{
  "num_hidden_layers": 11,
  "hidden_size": 320,
  "n_experts": 64,
  "experts_per_token": 2,
  "d_expert": 224,
  "d_shared_expert": 256,
  "hidden_act": "clamped_swiglu",
  "moe_layers": [1, 2, 3, 4, 5, 6, 7, 8, 9, 10],
  "router_score": "softmax",
  "normalize_top_k": false,
  "routed_scale": 8.6,
  "balance_loss": 0.00261,
  "balance_bias": true,
  "shared_expert_gate": true,
  "init_std_router": 0.00927,
  "lr_router": 0.00146,
  "vocab_size": 8192,
  "norm": "layernorm",
  "norm_eps": 1e-05,
  "tie_word_embeddings": "early",
  "optimizer": "muon_variant",
  "learning_rate": 0.0123,
  "beta1": 0.95,
  "max_grad_norm": 1.0,
  "batch_tokens": 262144,
  "max_seq_len": 1024,
  "train_tokens": 1635000000,
  "max_steps": 6238,
  "dataset": "wikipedia_en"
}
Below are experts of layer 5 (counted from 0) of a mixture-of-experts language model. Rows are named router (the router's row for the expert) and show model dimensions 0-159. Each number is 50 + 15 x the weight over its row's rms, rounded and kept within 0 to 99.
Before each expert's rows: a language model's description of what the expert responds to; "comes before" lists some tokens at least twice as common just after its tokens as in all text. This comes from a sample of Wikipedia text that the model never trained on. Tokens count by the router's weight.

# expert 37
It responds to: Plural endings and closers. Plural suffixes and the last word piece of a noun before a comma or period, as in households, others, Hawks, plus minute marks in football scores.
comes before: ",", ".", " and", " in", " (", "\n"
router:43 20 83 65 00 98 88 73 13 08 16 81 74 35 27 85 60 51 42 53 58 25 36 51 89 51 75 33 56 44 81 72 55 53 32 52 42 63 47 54 56 31 47 64 48 44 47 02 41 51 23 49 39 63 75 57 41 26 58 57 53 52 52 49 52 27 64 58 51 39 30 49 47 71 24 47 56 54 47 39 48 39 34 28 34 71 63 51 27 22 71 54 53 38 73 59 52 42 48 46 38 42 52 62 55 66 59 37 58 47 44 52 68 48 46 53 37 56 64 51 39 64 41 36 46 51 64 88 38 47 50 56 59 57 46 32 69 57 63 59 46 32 62 55 47 60 53 35 97 47 53 50 44 35 54 55 22 51 60 55

# expert 63
It responds to: Place and land nouns. Nouns for places, land and built structures after the or a, such as street, town, water, area, shoreline, grounds, interior.
comes before: " of", "s", ",", ".", " in", " and"
router:54 38 53 57 27 58 88 38 59 34 41 49 62 54 39 39 77 42 26 66 39 28 64 24 67 33 56 57 58 33 57 60 44 66 33 63 07 25 51 50 67 64 48 42 74 49 71 35 45 40 00 60 29 32 69 66 45 34 46 82 32 73 59 46 42 62 55 64 69 77 59 61 53 61 40 34 60 53 48 60 27 38 48 40 23 66 42 64 59 44 35 60 77 46 39 59 32 30 55 39 40 51 43 56 36 69 36 54 42 55 51 35 52 76 37 44 43 70 46 65 51 58 35 62 66 36 46 38 47 34 64 57 36 62 88 60 59 48 37 53 45 50 54 48 59 54 22 72 40 41 29 75 60 44 56 39 24 24 59 59

# expert 39
It responds to: Quantifiers and numerals. Quantifier and number words after an article or preposition, such as every, most, all, one, two, some, any, often before of or other.
comes before: " of", "-", " years", " other", " time", "thing"
router:74 52 62 29 39 22 61 69 31 31 37 24 47 28 40 38 60 51 52 54 47 61 70 54 39 43 25 28 58 41 24 55 30 52 75 72 65 48 51 42 49 75 57 63 49 35 39 50 36 39 41 61 57 75 62 53 45 53 52 72 76 60 48 54 49 45 66 50 30 40 22 57 43 68 37 53 36 56 36 46 43 56 47 52 29 69 47 62 55 57 59 46 63 36 49 46 48 29 60 56 67 57 29 56 35 51 49 42 52 28 61 57 69 76 47 25 29 37 27 42 80 51 44 60 45 47 64 36 44 41 53 31 63 49 53 49 51 47 62 42 49 38 49 68 30 69 15 61 47 48 69 68 50 55 52 25 50 26 45 45

# expert 47
It responds to: Coordinates and technical codes. Degree, minute and second marks and N/S/E/W letters in geographic coordinates, plus UTC, codes, taxonomy and database identifiers.
comes before: "N", "°", "W", "E", "_", ")"
router:62 59 32 70 43 39 57 09 41 48 49 46 56 62 65 58 60 33 61 43 58 58 66 58 62 50 39 24 55 58 34 79 56 78 44 46 64 61 53 61 67 59 58 50 38 57 57 42 56 46 40 45 47 63 43 31 48 66 41 49 16 56 25 12 72 59 54 53 67 59 62 43 48 38 52 49 51 87 60 52 39 53 53 38 45 40 40 39 65 35 41 27 65 80 47 65 67 65 59 13 62 54 36 25 52 38 57 60 67 52 35 36 38 44 41 66 43 30 52 17 57 49 53 28 34 44 60 34 19 31 79 69 33 40 50 35 60 83 79 68 61 73 33 44 61 37 16 59 69 34 65 75 66 60 94 42 18 56 63 41

# expert 8
It responds to: Places and nationalities. Country, city and region names and nationality adjectives, often after the, in or of, such as London, China, British, Russian.
comes before: ",", ".", "\n", " and", "n", "'"
router:29 46 49 54 33 56 82 39 69 57 61 78 52 35 37 71 54 75 59 59 42 56 51 36 55 30 68 16 60 30 62 46 75 41 37 36 57 28 32 59 56 55 40 37 56 53 62 19 54 56 30 49 24 34 34 80 60 25 33 41 41 48 60 53 53 24 92 50 40 23 75 83 37 43 56 62 57 48 68 28 28 57 43 62 31 41 50 55 47 50 67 51 46 64 30 48 34 55 35 39 34 52 60 52 31 29 54 38 46 50 54 42 68 50 59 41 27 49 64 60 40 45 72 49 69 48 75 51 48 25 29 33 19 52 75 60 54 49 66 53 80 46 49 42 62 58 39 63 60 14 35 19 40 51 50 47 50 38 32 83

# expert 22
It responds to: Verb suffixes, past forms. Past-tense and participle endings and verbs after pronouns or auxiliaries, such as blitz-ed, l-ured, used, moved, testified.
comes before: " the", " to", " by", " a", " in", " that"
router:40 54 68 68 51 78 64 67 50 72 30 49 54 41 70 40 51 57 48 53 42 24 67 23 31 82 52 33 44 51 25 45 81 37 64 52 52 35 43 35 78 49 40 68 55 42 45 61 59 26 34 58 39 44 61 55 62 44 59 55 43 42 64 60 50 41 55 65 35 28 21 55 42 67 56 67 53 42 38 42 55 56 44 50 57 78 57 41 71 41 47 46 57 50 44 30 34 49 35 41 49 38 72 40 25 57 60 60 37 32 58 47 42 49 49 16 87 72 42 54 60 62 32 51 57 35 28 39 50 38 55 69 56 38 79 46 51 43 61 34 27 51 56 66 40 42 43 50 30 79 45 58 77 37 43 61 72 31 67 66

# expert 42
It responds to: Section heading markup. Equals signs and paragraph breaks in wiki section headings, plus heading words like Personal information, Career statistics, Scientific classification.
comes before: "=", "\n\n", "See", "Personal", "History", " information"
router:34 73 37 60 43 68 72 51 66 33 63 80 31 52 29 52 67 60 63 59 40 49 31 63 27 54 47 37 90 36 44 66 38 64 28 31 67 60 59 22 40 51 45 55 52 52 41 39 40 74 49 26 56 14 49 47 75 57 42 52 42 43 60 42 47 80 28 40 41 52 64 18 56 49 25 36 53 50 57 23 51 29 49 60 65 35 50 20 33 58 24 38 69 48 57 58 82 66 67 47 36 40 23 68 69 49 31 53 50 35 24 72 46 55 50 57 44 58 47 51 44 76 58 50 54 60 61 59 58 44 88 23 72 64 60 41 46 11 44 55 68 64 28 20 47 32 64 55 47 58 49 67 28 71 66 35 53 76 74 34

# expert 0
It responds to: Sports team name parts. Nationality and organization words and final pieces of club or league names in sports tables and text, e.g. International, Arsenal, Hibernian.
comes before: " |", " football", " Cup", " League", " (", " /"
router:36 37 71 62 65 49 84 40 63 49 49 72 43 33 04 66 62 78 77 59 29 65 65 34 58 36 36 54 75 60 72 59 39 50 73 35 46 27 35 47 34 34 48 34 55 71 51 23 44 52 35 40 49 46 34 56 45 38 30 45 30 65 68 62 82 39 59 61 30 48 72 54 51 39 38 53 74 43 67 40 62 65 59 50 73 45 52 50 64 66 53 39 33 47 63 31 45 38 41 47 19 32 55 36 53 60 33 24 46 40 53 53 57 57 66 52 27 34 57 57 60 53 67 39 56 36 56 46 65 27 26 36 33 30 58 57 45 34 64 77 67 41 20 55 55 83 52 82 75 23 22 15 39 63 57 52 49 37 22 79

# expert 48
It responds to: Titles and institution heads. Office, title and institution nouns followed by of, e.g. President, Minister, County, Chief of, Board of, Siege of.
comes before: " of", ":", " in", " for", "'", " election"
router:61 36 50 32 59 59 67 46 53 59 53 57 54 42 38 47 54 43 42 64 77 57 45 25 58 36 50 56 75 50 52 37 48 59 56 33 55 52 14 52 39 53 42 35 61 62 46 41 50 45 27 70 30 71 38 43 75 50 40 40 74 44 77 46 45 50 69 68 43 38 75 62 56 48 37 48 38 52 54 65 52 45 51 49 63 41 33 57 68 59 56 58 52 51 49 19 55 32 40 64 45 47 36 70 63 39 49 66 39 46 27 21 74 36 42 45 62 72 64 81 29 50 56 58 53 44 32 53 50 36 40 67 31 55 96 69 66 23 47 65 33 71 77 61 48 53 16 29 46 39 49 72 27 51 58 28 27 39 63 39

# expert 25
It responds to: Surname endings. Surnames of people, whole or as final word pieces, after a first name in lists and tables, as in Johnson, Wilson, Potter, Nader, Walker.
comes before: ",", "'", " (", " |", " was", " is"
router:37 41 31 56 50 60 37 44 83 81 33 88 44 64 11 83 75 63 67 65 64 61 51 38 61 54 75 31 67 41 40 44 53 41 65 22 59 36 39 54 46 38 34 23 47 46 68 33 03 60 68 47 59 46 77 78 42 38 62 55 34 65 50 64 58 25 56 38 32 34 58 66 13 48 49 60 63 54 57 56 58 46 51 40 39 38 48 40 44 63 75 41 54 63 50 39 18 89 34 46 29 69 44 24 74 55 35 41 49 64 58 32 73 51 50 39 49 40 65 68 39 43 53 26 59 50 48 50 61 23 45 59 36 47 38 56 48 52 50 66 79 24 45 37 45 94 27 75 60 38 39 40 65 62 34 62 48 49 47 76

# expert 20
It responds to: Verbs and linking prepositions. Prepositions, conjunctions and verbs linking clauses in narrative prose, such as to after persuaded, for, before, until, entered, had.
comes before: " the", " a", " his", " be", " her", " to"
router:65 63 46 57 40 51 44 79 16 57 25 34 56 47 61 44 36 60 45 80 35 38 54 40 51 75 53 50 24 38 55 25 62 33 62 58 48 30 46 17 57 50 37 77 41 19 48 51 38 35 56 53 50 28 38 35 47 34 52 18 45 44 59 75 63 38 57 68 33 24 33 47 23 56 69 90 64 46 37 56 35 53 77 48 55 66 63 43 69 55 60 28 31 54 51 25 42 51 64 49 52 25 59 25 27 61 67 51 39 38 60 37 17 60 63 44 68 51 43 66 69 55 32 70 63 50 23 55 34 67 43 73 62 32 62 64 34 40 77 34 38 62 16 31 38 59 59 48 38 61 53 50 51 33 39 45 91 22 64 43

# expert 51
It responds to: Table header pipes. Pipe separators in table header rows and first columns, like # | Name, Party | Candidate | Votes, Rank | Archer | Nation.
comes before: " |", "  ", " Title", " 1", " MF", " Team"
router:36 38 39 52 53 42 62 45 32 56 61 22 88 43 38 39 48 58 44 32 55 52 77 55 56 16 57 73 51 57 65 37 63 43 37 28 49 61 24 68 65 46 65 63 29 83 54 85 57 51 46 57 68 63 33 30 59 42 48 79 38 69 34 27 38 44 34 62 65 68 59 40 72 25 64 37 24 84 47 27 59 36 58 40 53 53 59 44 47 38 43 58 65 23 44 78 46 41 43 49 52 56 15 54 71 81 70 47 55 55 60 81 43 33 79 31 47 30 40 64 54 49 54 38 45 62 52 50 70 66 47 15 64 65 48 32 53 46 25 54 66 63 72 59 84 19 35 64 61 65 48 38 69 20 50 56 39 41 48 66

# expert 16
It responds to: Line breaks, headings. Paragraph breaks and newlines, especially around == section headings ==, and list-item line breaks after sentences end.
comes before: "=", "-", "The", "\n", "In", "\n\n"
router:46 40 66 68 46 76 53 36 31 41 53 35 42 48 13 77 66 66 48 26 31 80 58 51 52 53 28 78 67 74 45 43 61 68 22 52 53 18 49 42 43 50 59 54 44 71 34 49 61 75 37 52 53 07 55 74 68 63 72 70 39 39 53 36 36 76 50 45 60 53 65 34 43 46 34 46 55 29 29 52 21 38 33 62 60 39 61 45 42 79 51 51 64 39 60 69 59 55 47 50 49 71 35 71 51 30 31 70 56 36 19 48 38 51 50 61 41 68 72 65 55 63 65 17 44 52 38 51 49 68 78 46 55 58 47 31 32 35 53 26 64 49 15 62 52 38 66 34 53 59 53 86 37 53 54 44 56 58 39 38

# expert 57
It responds to: Clause-linking punctuation. Commas ending introductory or listed phrases, dashes and parentheses, and contrast words like but, although, though, however in narrative prose.
comes before: " and", " the", " he", " but", " which", " it"
router:16 61 64 63 57 67 36 86 28 65 64 35 53 64 63 54 55 35 41 33 39 59 37 77 29 65 48 75 34 62 40 52 54 33 60 67 72 65 51 49 31 29 41 69 31 34 61 67 56 62 71 48 29 43 53 85 52 49 44 55 48 37 41 61 33 73 29 17 55 43 41 74 57 52 61 54 65 24 51 43 59 52 50 40 46 29 33 73 58 43 51 64 72 37 49 65 27 65 11 59 36 30 44 30 55 48 73 74 33 44 81 45 40 42 53 42 48 66 43 36 48 54 54 31 72 36 52 59 55 42 68 33 49 47 29 69 52 52 39 51 61 51 34 62 44 80 31 34 65 76 38 85 59 46 30 69 64 57 39 50

# expert 7
It responds to: Locative in and the. Prepositions of place and following "the", as in "species of lizard in the family", "railway in Lancashire", "within", "across", "near".
comes before: " the", " a", " New", " United", " 18", " North"
router:51 49 43 59 24 48 43 63 30 64 47 52 54 69 66 58 43 41 26 39 56 48 58 52 45 57 63 28 33 30 40 56 59 39 54 26 37 19 44 29 59 39 49 78 34 38 54 50 46 40 52 74 36 48 70 51 37 54 40 26 77 40 44 68 28 74 53 71 63 36 74 52 75 37 51 63 55 49 35 79 66 64 53 60 49 45 44 65 62 67 40 23 49 62 46 40 59 35 47 48 48 54 46 26 28 41 53 34 48 61 70 27 45 36 46 55 61 63 44 70 71 54 37 66 56 25 43 27 29 58 19 51 65 57 41 62 62 54 40 44 48 30 51 42 53 69 42 29 39 29 35 83 50 69 61 16 73 46 72 40

# expert 31
It responds to: Prepositions after nouns. Prepositions and clause words right after a noun, adjective or participle, mostly "of", also to, that, how, whether, as in "nature of", "responsible for".
comes before: " the", " a", " his", " this", " their", " its"
router:59 57 57 48 34 66 57 67 18 76 31 48 43 45 52 46 22 73 16 54 32 34 58 41 43 74 51 43 44 40 33 31 57 33 59 34 28 25 40 20 56 48 51 79 21 47 48 45 60 38 61 52 46 50 49 30 51 52 48 25 55 28 53 66 28 51 62 62 58 40 22 41 36 44 67 77 65 43 48 67 42 53 58 55 34 69 51 51 79 54 41 16 44 85 35 36 50 32 36 61 36 24 47 30 17 52 52 54 16 46 53 45 27 50 51 53 77 64 28 64 71 61 28 73 50 42 36 38 43 44 25 56 68 47 58 66 58 41 57 43 36 45 46 49 52 68 50 31 40 48 37 73 68 33 47 25 59 35 81 43

# expert 32
It responds to: Table row line breaks. Line breaks and pipe symbols that start new rows in tables and lists, such as review score tables, results rows, species lists.
comes before: "-", "|", " -", " Best", " \"", " Star"
router:45 24 57 54 50 62 26 39 25 57 91 37 38 29 50 65 37 54 41 46 36 63 62 42 44 17 45 84 56 77 59 41 65 54 45 40 52 29 44 39 28 59 48 46 27 60 37 56 55 80 66 56 58 48 24 47 45 64 46 62 33 74 11 39 20 57 49 53 80 61 46 56 19 44 40 61 57 47 54 40 54 44 43 38 65 12 64 56 47 52 47 40 39 39 42 51 34 41 62 61 54 56 67 55 33 43 53 56 73 62 61 36 31 19 51 54 60 66 41 72 44 39 37 62 51 48 54 38 66 43 78 14 74 68 26 56 54 44 35 51 70 61 51 57 35 27 42 34 63 46 56 45 59 53 43 35 58 38 45 64

# expert 46
It responds to: Mid-word syllables, nouns. Middle syllables inside long abstract or technical words, plus common nouns like line, live, experience, as in metho-do-logy.
comes before: "d", "r", "s", "nt", "rs", "er"
router:46 18 71 37 30 56 44 22 54 28 36 32 57 52 70 42 41 55 73 63 73 42 39 27 30 39 74 35 44 53 56 37 20 43 37 56 43 53 42 37 40 74 29 53 71 69 46 37 51 36 09 39 45 65 54 42 43 39 48 80 29 37 82 60 37 62 57 82 24 48 24 53 27 72 56 47 63 47 43 57 46 42 37 63 27 57 51 63 32 46 42 40 41 45 22 55 35 79 51 57 56 70 76 59 13 49 34 55 41 25 37 49 61 73 58 68 43 56 41 44 62 61 25 57 55 50 48 53 52 44 57 86 39 55 88 49 55 59 47 49 40 75 61 60 55 44 68 71 54 54 64 39 65 23 64 43 66 64 50 60

# expert 53
It responds to: Articles and linking words. Function words before a noun phrase: a, an, as, with, such, including, has, became, e.g. marked with an asterisk, calling it an.
comes before: " a", " the", " an", " well", " been", " \""
router:57 49 54 46 06 43 67 76 39 68 14 42 61 34 56 38 32 47 77 41 52 38 47 77 52 53 56 35 63 75 37 28 69 53 80 66 32 60 56 26 56 64 65 56 32 20 65 52 58 50 64 50 39 70 19 33 66 60 32 69 76 57 48 70 33 56 48 35 33 56 46 50 21 49 75 59 52 46 26 72 62 54 44 66 04 66 27 33 66 62 55 45 58 61 44 28 47 39 38 31 40 40 52 36 37 38 65 24 26 40 59 61 51 51 46 27 76 54 63 41 60 48 45 59 36 35 39 24 44 50 75 55 72 61 41 74 53 68 62 61 51 51 44 46 34 67 63 67 47 62 21 79 36 38 42 36 59 32 44 47

# expert 19
It responds to: Social and legal nouns. Nouns about society, family, rights and business after "his", "the" or "a", such as public, married, children, owner, and "respect" in "with respect to".
comes before: " to", "s", " of", " in", "ing", "ed"
router:45 46 51 63 50 82 73 61 46 19 29 22 38 51 45 58 79 46 49 74 87 33 46 26 36 49 49 50 39 26 59 65 59 46 24 66 17 64 52 40 44 60 34 44 78 53 63 34 35 47 00 41 25 62 64 72 59 51 43 74 44 53 71 48 50 48 65 64 36 39 53 49 29 64 58 47 36 63 63 66 51 40 55 40 44 76 51 54 51 66 21 75 50 39 43 35 21 35 45 62 53 30 58 66 20 28 21 46 47 53 37 34 55 47 37 23 44 59 15 49 38 51 51 60 48 29 67 55 42 34 25 40 47 69 94 75 52 34 34 50 39 69 30 78 63 45 27 64 33 42 53 54 47 77 64 40 65 47 65 32

# expert 35
It responds to: Adverbs and negation. Adverb endings ly and y plus adverbs like also, often, then, again, not, however, e.g. Rarely, ideally, fairly, do not.
comes before: ",", " as", " known", " to", " in", " than"
router:62 64 54 58 44 48 38 69 80 48 52 41 42 24 51 22 61 46 23 46 58 58 68 54 37 40 57 61 57 55 22 46 51 36 70 41 53 53 78 47 52 48 62 41 60 34 78 82 33 67 70 56 45 45 47 73 61 52 38 43 33 66 46 59 52 47 62 21 36 44 29 63 47 56 37 55 49 48 31 51 41 38 75 51 28 41 40 60 84 49 66 37 55 35 69 45 04 42 39 63 43 29 34 53 54 39 86 40 31 54 51 28 52 64 69 27 29 23 37 51 46 46 69 56 27 45 41 84 64 29 50 52 68 41 73 43 47 49 53 49 35 34 46 41 66 83 43 41 57 45 53 44 43 48 63 52 52 44 42 55

# expert 36
It responds to: Event and action nouns. Verb stems and abstract nouns with their suffixes in expository prose, e.g. reported, test, attack, self-report, complaints, rediscovered.
comes before: "ed", " of", "s", "ing", " to", " that"
router:41 33 51 54 50 75 62 51 55 47 29 59 34 43 58 39 58 60 42 58 46 34 62 28 48 67 36 57 43 27 53 36 80 48 62 52 46 46 50 38 71 77 41 48 54 44 34 52 53 30 15 39 45 43 64 59 60 20 54 68 36 54 73 54 69 50 48 60 66 45 30 56 45 62 47 50 34 39 38 46 50 35 50 39 54 78 32 43 58 31 49 50 48 68 45 41 27 56 32 39 36 26 77 65 35 52 40 50 42 52 59 36 51 42 30 17 55 68 32 34 39 60 47 52 49 40 54 47 61 25 64 58 65 54 64 56 52 33 53 55 26 70 54 76 33 42 46 72 29 65 36 77 62 42 61 60 60 54 60 41

# expert 23
It responds to: Decimal and money digits. Decimal points and the digit groups around them in percentages, prices and table figures, e.g. $5.5 million, 3.25 percent, 30,000.
comes before: "%", " |", "0", "5", "1", "2"
router:54 28 61 57 42 55 50 31 24 41 60 72 42 68 65 40 61 42 32 56 51 65 49 74 30 67 27 61 45 53 53 39 46 50 37 57 67 65 50 61 44 31 39 54 39 72 80 43 48 56 72 68 52 18 38 63 53 54 56 24 57 52 25 54 62 72 57 46 49 50 23 53 28 60 52 58 47 69 48 47 34 41 27 46 41 36 38 57 37 39 42 63 75 52 45 34 56 42 52 61 59 80 56 49 48 36 33 47 55 37 61 41 38 42 78 69 50 20 59 18 58 24 59 54 62 66 64 68 56 36 60 48 36 25 55 60 59 51 63 52 73 58 15 58 25 48 39 45 59 61 69 25 46 73 43 84 32 47 47 55

# expert 43
It responds to: Coordinating conjunctions. "and", "or", "nor", "but" and list commas that join nouns or clauses, as in "plantation and domestic labour", "Macy's, JCPenney".
comes before: " and", " the", " a", " which", " but", " including"
router:31 70 41 66 42 62 48 71 46 62 79 57 47 62 43 65 13 33 51 45 58 48 34 70 32 77 69 76 30 47 35 62 41 50 61 51 77 70 45 47 39 49 62 73 36 55 54 60 31 76 58 81 37 29 20 57 64 42 34 52 32 32 68 46 29 61 45 37 66 42 64 73 36 48 44 55 54 27 63 39 72 60 48 48 17 38 44 55 62 50 64 58 45 46 44 65 31 60 30 70 42 25 38 22 61 50 64 46 35 36 80 46 46 34 38 53 52 65 37 46 50 48 44 46 78 44 70 52 81 23 52 41 53 46 27 73 67 44 35 53 50 39 24 56 41 63 47 39 59 62 32 66 38 52 57 79 62 21 47 62

# expert 56
It responds to: Table cells and headers. Cells in statistics tables, including dashes, numbers, percentages and column headers, such as Won, Result, GF, Votes.
comes before: " |", ";", "\n", ":", "(", " medal"
router:49 41 30 44 53 39 61 27 55 44 36 44 40 40 44 58 33 43 39 26 40 42 76 47 97 49 62 67 26 38 50 44 50 59 48 58 42 61 52 65 55 47 56 39 79 44 55 32 39 45 04 61 56 64 52 29 59 29 41 77 57 73 64 53 37 36 46 41 63 23 37 48 32 36 41 38 58 78 72 43 51 52 84 35 38 73 65 65 52 51 44 70 61 24 32 41 91 36 50 66 39 52 19 51 43 64 39 51 49 67 41 74 56 63 69 68 41 31 27 50 45 48 48 17 53 83 58 49 45 69 43 45 67 54 26 36 56 54 66 45 42 66 54 49 75 43 42 37 77 42 39 23 47 35 54 45 57 47 65 61

# expert 3
It responds to: Mid-word noun fragments. Short word pieces inside common nouns and technical terms, such as the in of brain, d of budget, et of wallet, ute of luteinizing.
comes before: ",", " and", " of", "\"", "'", "d"
router:64 38 58 32 66 59 51 41 55 39 53 87 40 28 55 21 61 50 21 66 54 60 31 69 53 48 66 48 61 78 53 32 36 34 47 68 35 42 55 51 58 53 44 30 64 64 59 53 43 36 51 37 24 30 66 51 56 56 37 48 54 39 32 66 44 48 47 72 66 58 52 64 17 48 53 45 85 35 40 42 44 76 33 48 63 41 37 35 60 28 74 62 58 46 45 73 22 64 43 55 39 42 55 51 39 73 44 50 27 35 37 39 38 81 31 22 41 43 45 63 54 50 34 35 43 51 26 46 62 16 43 52 23 33 59 50 84 62 26 32 32 45 30 43 68 52 45 53 66 38 49 61 78 28 62 73 33 59 59 56

# expert 21
It responds to: Data table separators. Pipes, semicolons and multiplication signs between numbers in statistics, route and racing tables, plus road words like Highway, Route, Avenue.
comes before: " 0", " 1", " 2", " 3", " 4", " 5"
router:25 48 58 37 30 21 48 59 45 58 55 57 71 63 57 43 53 17 38 50 42 24 99 65 60 17 54 57 43 39 52 41 61 58 42 31 30 37 55 56 46 38 71 46 37 59 68 70 49 57 53 58 49 27 44 50 32 54 53 86 50 72 27 50 47 80 37 61 76 49 44 44 72 42 65 50 70 52 66 41 47 31 49 36 58 31 70 48 53 41 27 39 74 50 52 60 63 30 43 46 41 52 41 48 43 58 60 36 70 52 63 58 34 46 29 21 41 50 56 52 66 34 25 40 66 36 60 36 51 36 62 15 58 49 70 36 83 42 68 67 59 54 50 49 43 38 22 65 73 40 38 66 68 49 39 56 36 53 32 46

# expert 38
It responds to: Infobox field starts. Dashes and line breaks that open infobox fields, plus field names like Coordinates, Born, Country, Clade, Released, Elevation.
comes before: "-", ":", " •", " Born", " Country", " Coordinates"
router:51 56 58 69 51 63 70 53 34 47 34 54 46 34 58 43 55 35 56 27 41 22 66 49 26 38 19 48 55 44 59 56 31 65 46 37 52 50 56 62 46 58 53 42 31 42 50 49 59 37 53 34 62 44 36 13 29 72 73 46 63 59 18 50 53 72 61 37 48 75 55 43 52 39 65 52 64 42 82 37 59 75 35 67 67 19 64 26 52 51 69 27 66 51 47 30 61 23 70 60 57 41 19 30 45 32 58 68 61 78 48 64 35 38 50 60 52 25 51 45 39 43 60 29 25 51 29 55 53 63 56 74 29 61 51 40 44 52 44 36 58 79 38 72 45 34 78 71 35 49 71 59 43 49 34 42 23 49 65 39

# expert 6
It responds to: Small numbers in lists. Standalone small integers in tables, scores and track listings, often after pipes or parentheses, e.g. tracks 1–8, 7–6.
comes before: " |", "–", ",", ".", ":", ")"
router:57 54 43 40 63 34 13 62 41 47 52 83 63 71 46 43 48 45 64 40 61 50 50 50 30 69 54 75 62 64 28 76 52 30 54 55 84 65 62 67 28 44 47 60 18 60 71 44 31 48 54 83 42 35 39 65 60 43 50 27 52 23 37 60 33 45 57 48 44 65 51 58 56 56 47 37 42 68 41 69 34 49 49 47 18 36 35 52 35 46 49 34 78 30 61 38 61 44 50 70 49 72 56 68 62 62 46 40 57 62 61 56 41 59 47 55 62 21 72 36 47 38 49 38 41 77 62 43 61 42 54 42 54 43 34 51 56 62 56 70 75 44 40 67 36 91 22 31 76 53 74 42 43 53 52 39 32 20 31 33

# expert 9
It responds to: Periods and abbreviations. Sentence-ending periods before a new sentence or paragraph, plus abbreviation dots and suffixes like U.S., .jp, Jr, Sr, Ltd, vs.
comes before: "\n\n", " The", " In", " He", " It", " She"
router:20 41 60 72 69 53 67 50 52 50 82 67 37 75 52 34 46 39 24 54 79 67 50 48 51 48 39 72 38 53 52 53 30 39 55 62 65 38 67 30 53 62 44 30 41 55 98 43 61 71 78 69 65 26 49 71 43 66 27 45 26 32 54 52 46 46 35 52 57 63 49 56 29 62 61 57 53 38 73 52 50 24 31 31 72 29 22 50 43 47 26 53 53 38 60 53 64 36 44 65 44 50 38 42 57 49 57 38 45 54 56 44 70 38 62 53 34 56 40 48 70 45 45 56 68 19 71 59 29 44 39 75 55 44 44 70 67 30 63 33 70 44 30 44 40 35 47 24 45 75 59 29 67 75 43 72 42 47 44 50

# expert 44
It responds to: Dates and time prepositions. Month names and the prepositions before dates, such as on, in, during, until, December in "on December 15".
comes before: " the", " 18", " January", " September", " April", " August"
router:63 68 55 48 41 54 13 85 40 37 58 41 67 48 73 51 44 56 29 54 21 49 58 54 60 50 49 32 36 28 47 54 42 48 67 31 50 35 31 36 64 36 58 67 32 27 45 53 51 39 39 83 56 46 77 35 19 38 43 18 49 55 46 72 32 48 40 71 66 54 29 45 66 31 75 59 50 62 23 65 56 43 60 54 62 64 83 61 54 55 59 58 34 40 40 45 51 80 61 33 56 43 31 30 49 61 65 43 26 61 48 24 19 45 71 60 42 37 38 65 57 60 58 55 56 57 61 29 56 58 34 54 70 51 56 43 60 44 53 50 65 54 46 50 45 57 58 58 54 49 39 54 58 52 80 40 92 41 83 27

# expert 18
It responds to: Closing punctuation after numbers. Closing parentheses, brackets, quotes and percent signs, usually after numbers or citations, e.g. (copyright 1960), 5%, respectively.
comes before: " |", "\n", ",", ".", ";", "\n\n"
router:57 52 65 55 69 67 54 50 39 68 63 32 62 51 51 42 46 27 24 55 69 47 48 67 23 53 43 66 30 71 56 55 60 46 60 50 66 43 38 58 52 29 52 51 22 55 68 46 67 62 64 63 51 34 54 78 47 33 47 44 47 50 48 53 67 51 43 31 66 48 54 66 31 65 41 58 46 41 73 44 66 08 67 69 58 20 60 59 35 46 32 53 67 56 56 37 57 32 59 45 47 61 44 63 70 73 70 56 42 51 63 60 44 50 55 46 09 27 48 56 27 23 61 75 63 56 46 37 54 32 48 07 48 54 53 44 43 35 38 54 55 15 51 69 53 39 47 34 73 68 61 80 54 66 47 70 44 48 49 31

# expert 15
It responds to: Possessive markers. Possessive apostrophes and s after names or outlets (Hudson's, USA Today's), possessive pronouns his, its, their, whose, and compound hyphens like Sami-owned.
comes before: "s", "|", " first", " father", " son", " mother"
router:71 21 51 40 54 53 49 29 49 70 62 76 47 44 68 76 57 52 61 48 42 61 55 67 44 71 66 42 59 66 68 42 54 46 87 53 68 45 55 76 38 60 54 58 54 66 72 45 33 58 67 35 34 60 71 56 25 55 50 29 35 58 56 55 41 61 21 42 13 41 52 34 49 37 72 59 46 49 46 64 56 70 37 29 94 49 33 53 46 07 53 73 25 65 58 61 44 32 34 45 50 63 53 42 34 69 43 43 68 52 63 32 54 63 37 47 47 45 42 45 76 49 40 41 45 39 30 47 57 42 61 58 35 43 40 54 35 82 49 36 61 19 52 55 62 33 41 44 51 47 59 12 47 64 38 59 47 47 06 53

# expert 13
It responds to: Mid-word vowel syllables. Middle syllables of longer words and names, often ending in a vowel (ora, ona, ita, ria), as in Fabrication, Zecharia, Crusades, Eutreptodactylus.
comes before: "t", "ti", "te", "ted", "l", "e"
router:48 40 59 54 61 55 74 19 44 29 42 40 57 37 40 62 61 64 35 49 48 58 42 15 70 20 34 64 55 48 65 40 62 52 54 42 49 51 63 60 51 49 38 48 71 61 35 46 24 37 79 78 24 35 36 39 33 47 70 19 60 65 53 41 48 40 68 54 58 37 15 46 51 59 53 31 58 47 37 45 43 43 42 65 70 70 61 37 45 20 42 38 33 42 47 53 26 75 26 49 43 52 79 76 80 39 28 46 77 35 69 42 50 57 42 33 60 75 38 54 50 51 41 46 47 56 58 77 43 35 46 76 36 37 75 79 84 58 41 66 39 43 84 20 48 55 59 57 35 50 58 37 65 30 65 59 46 74 38 80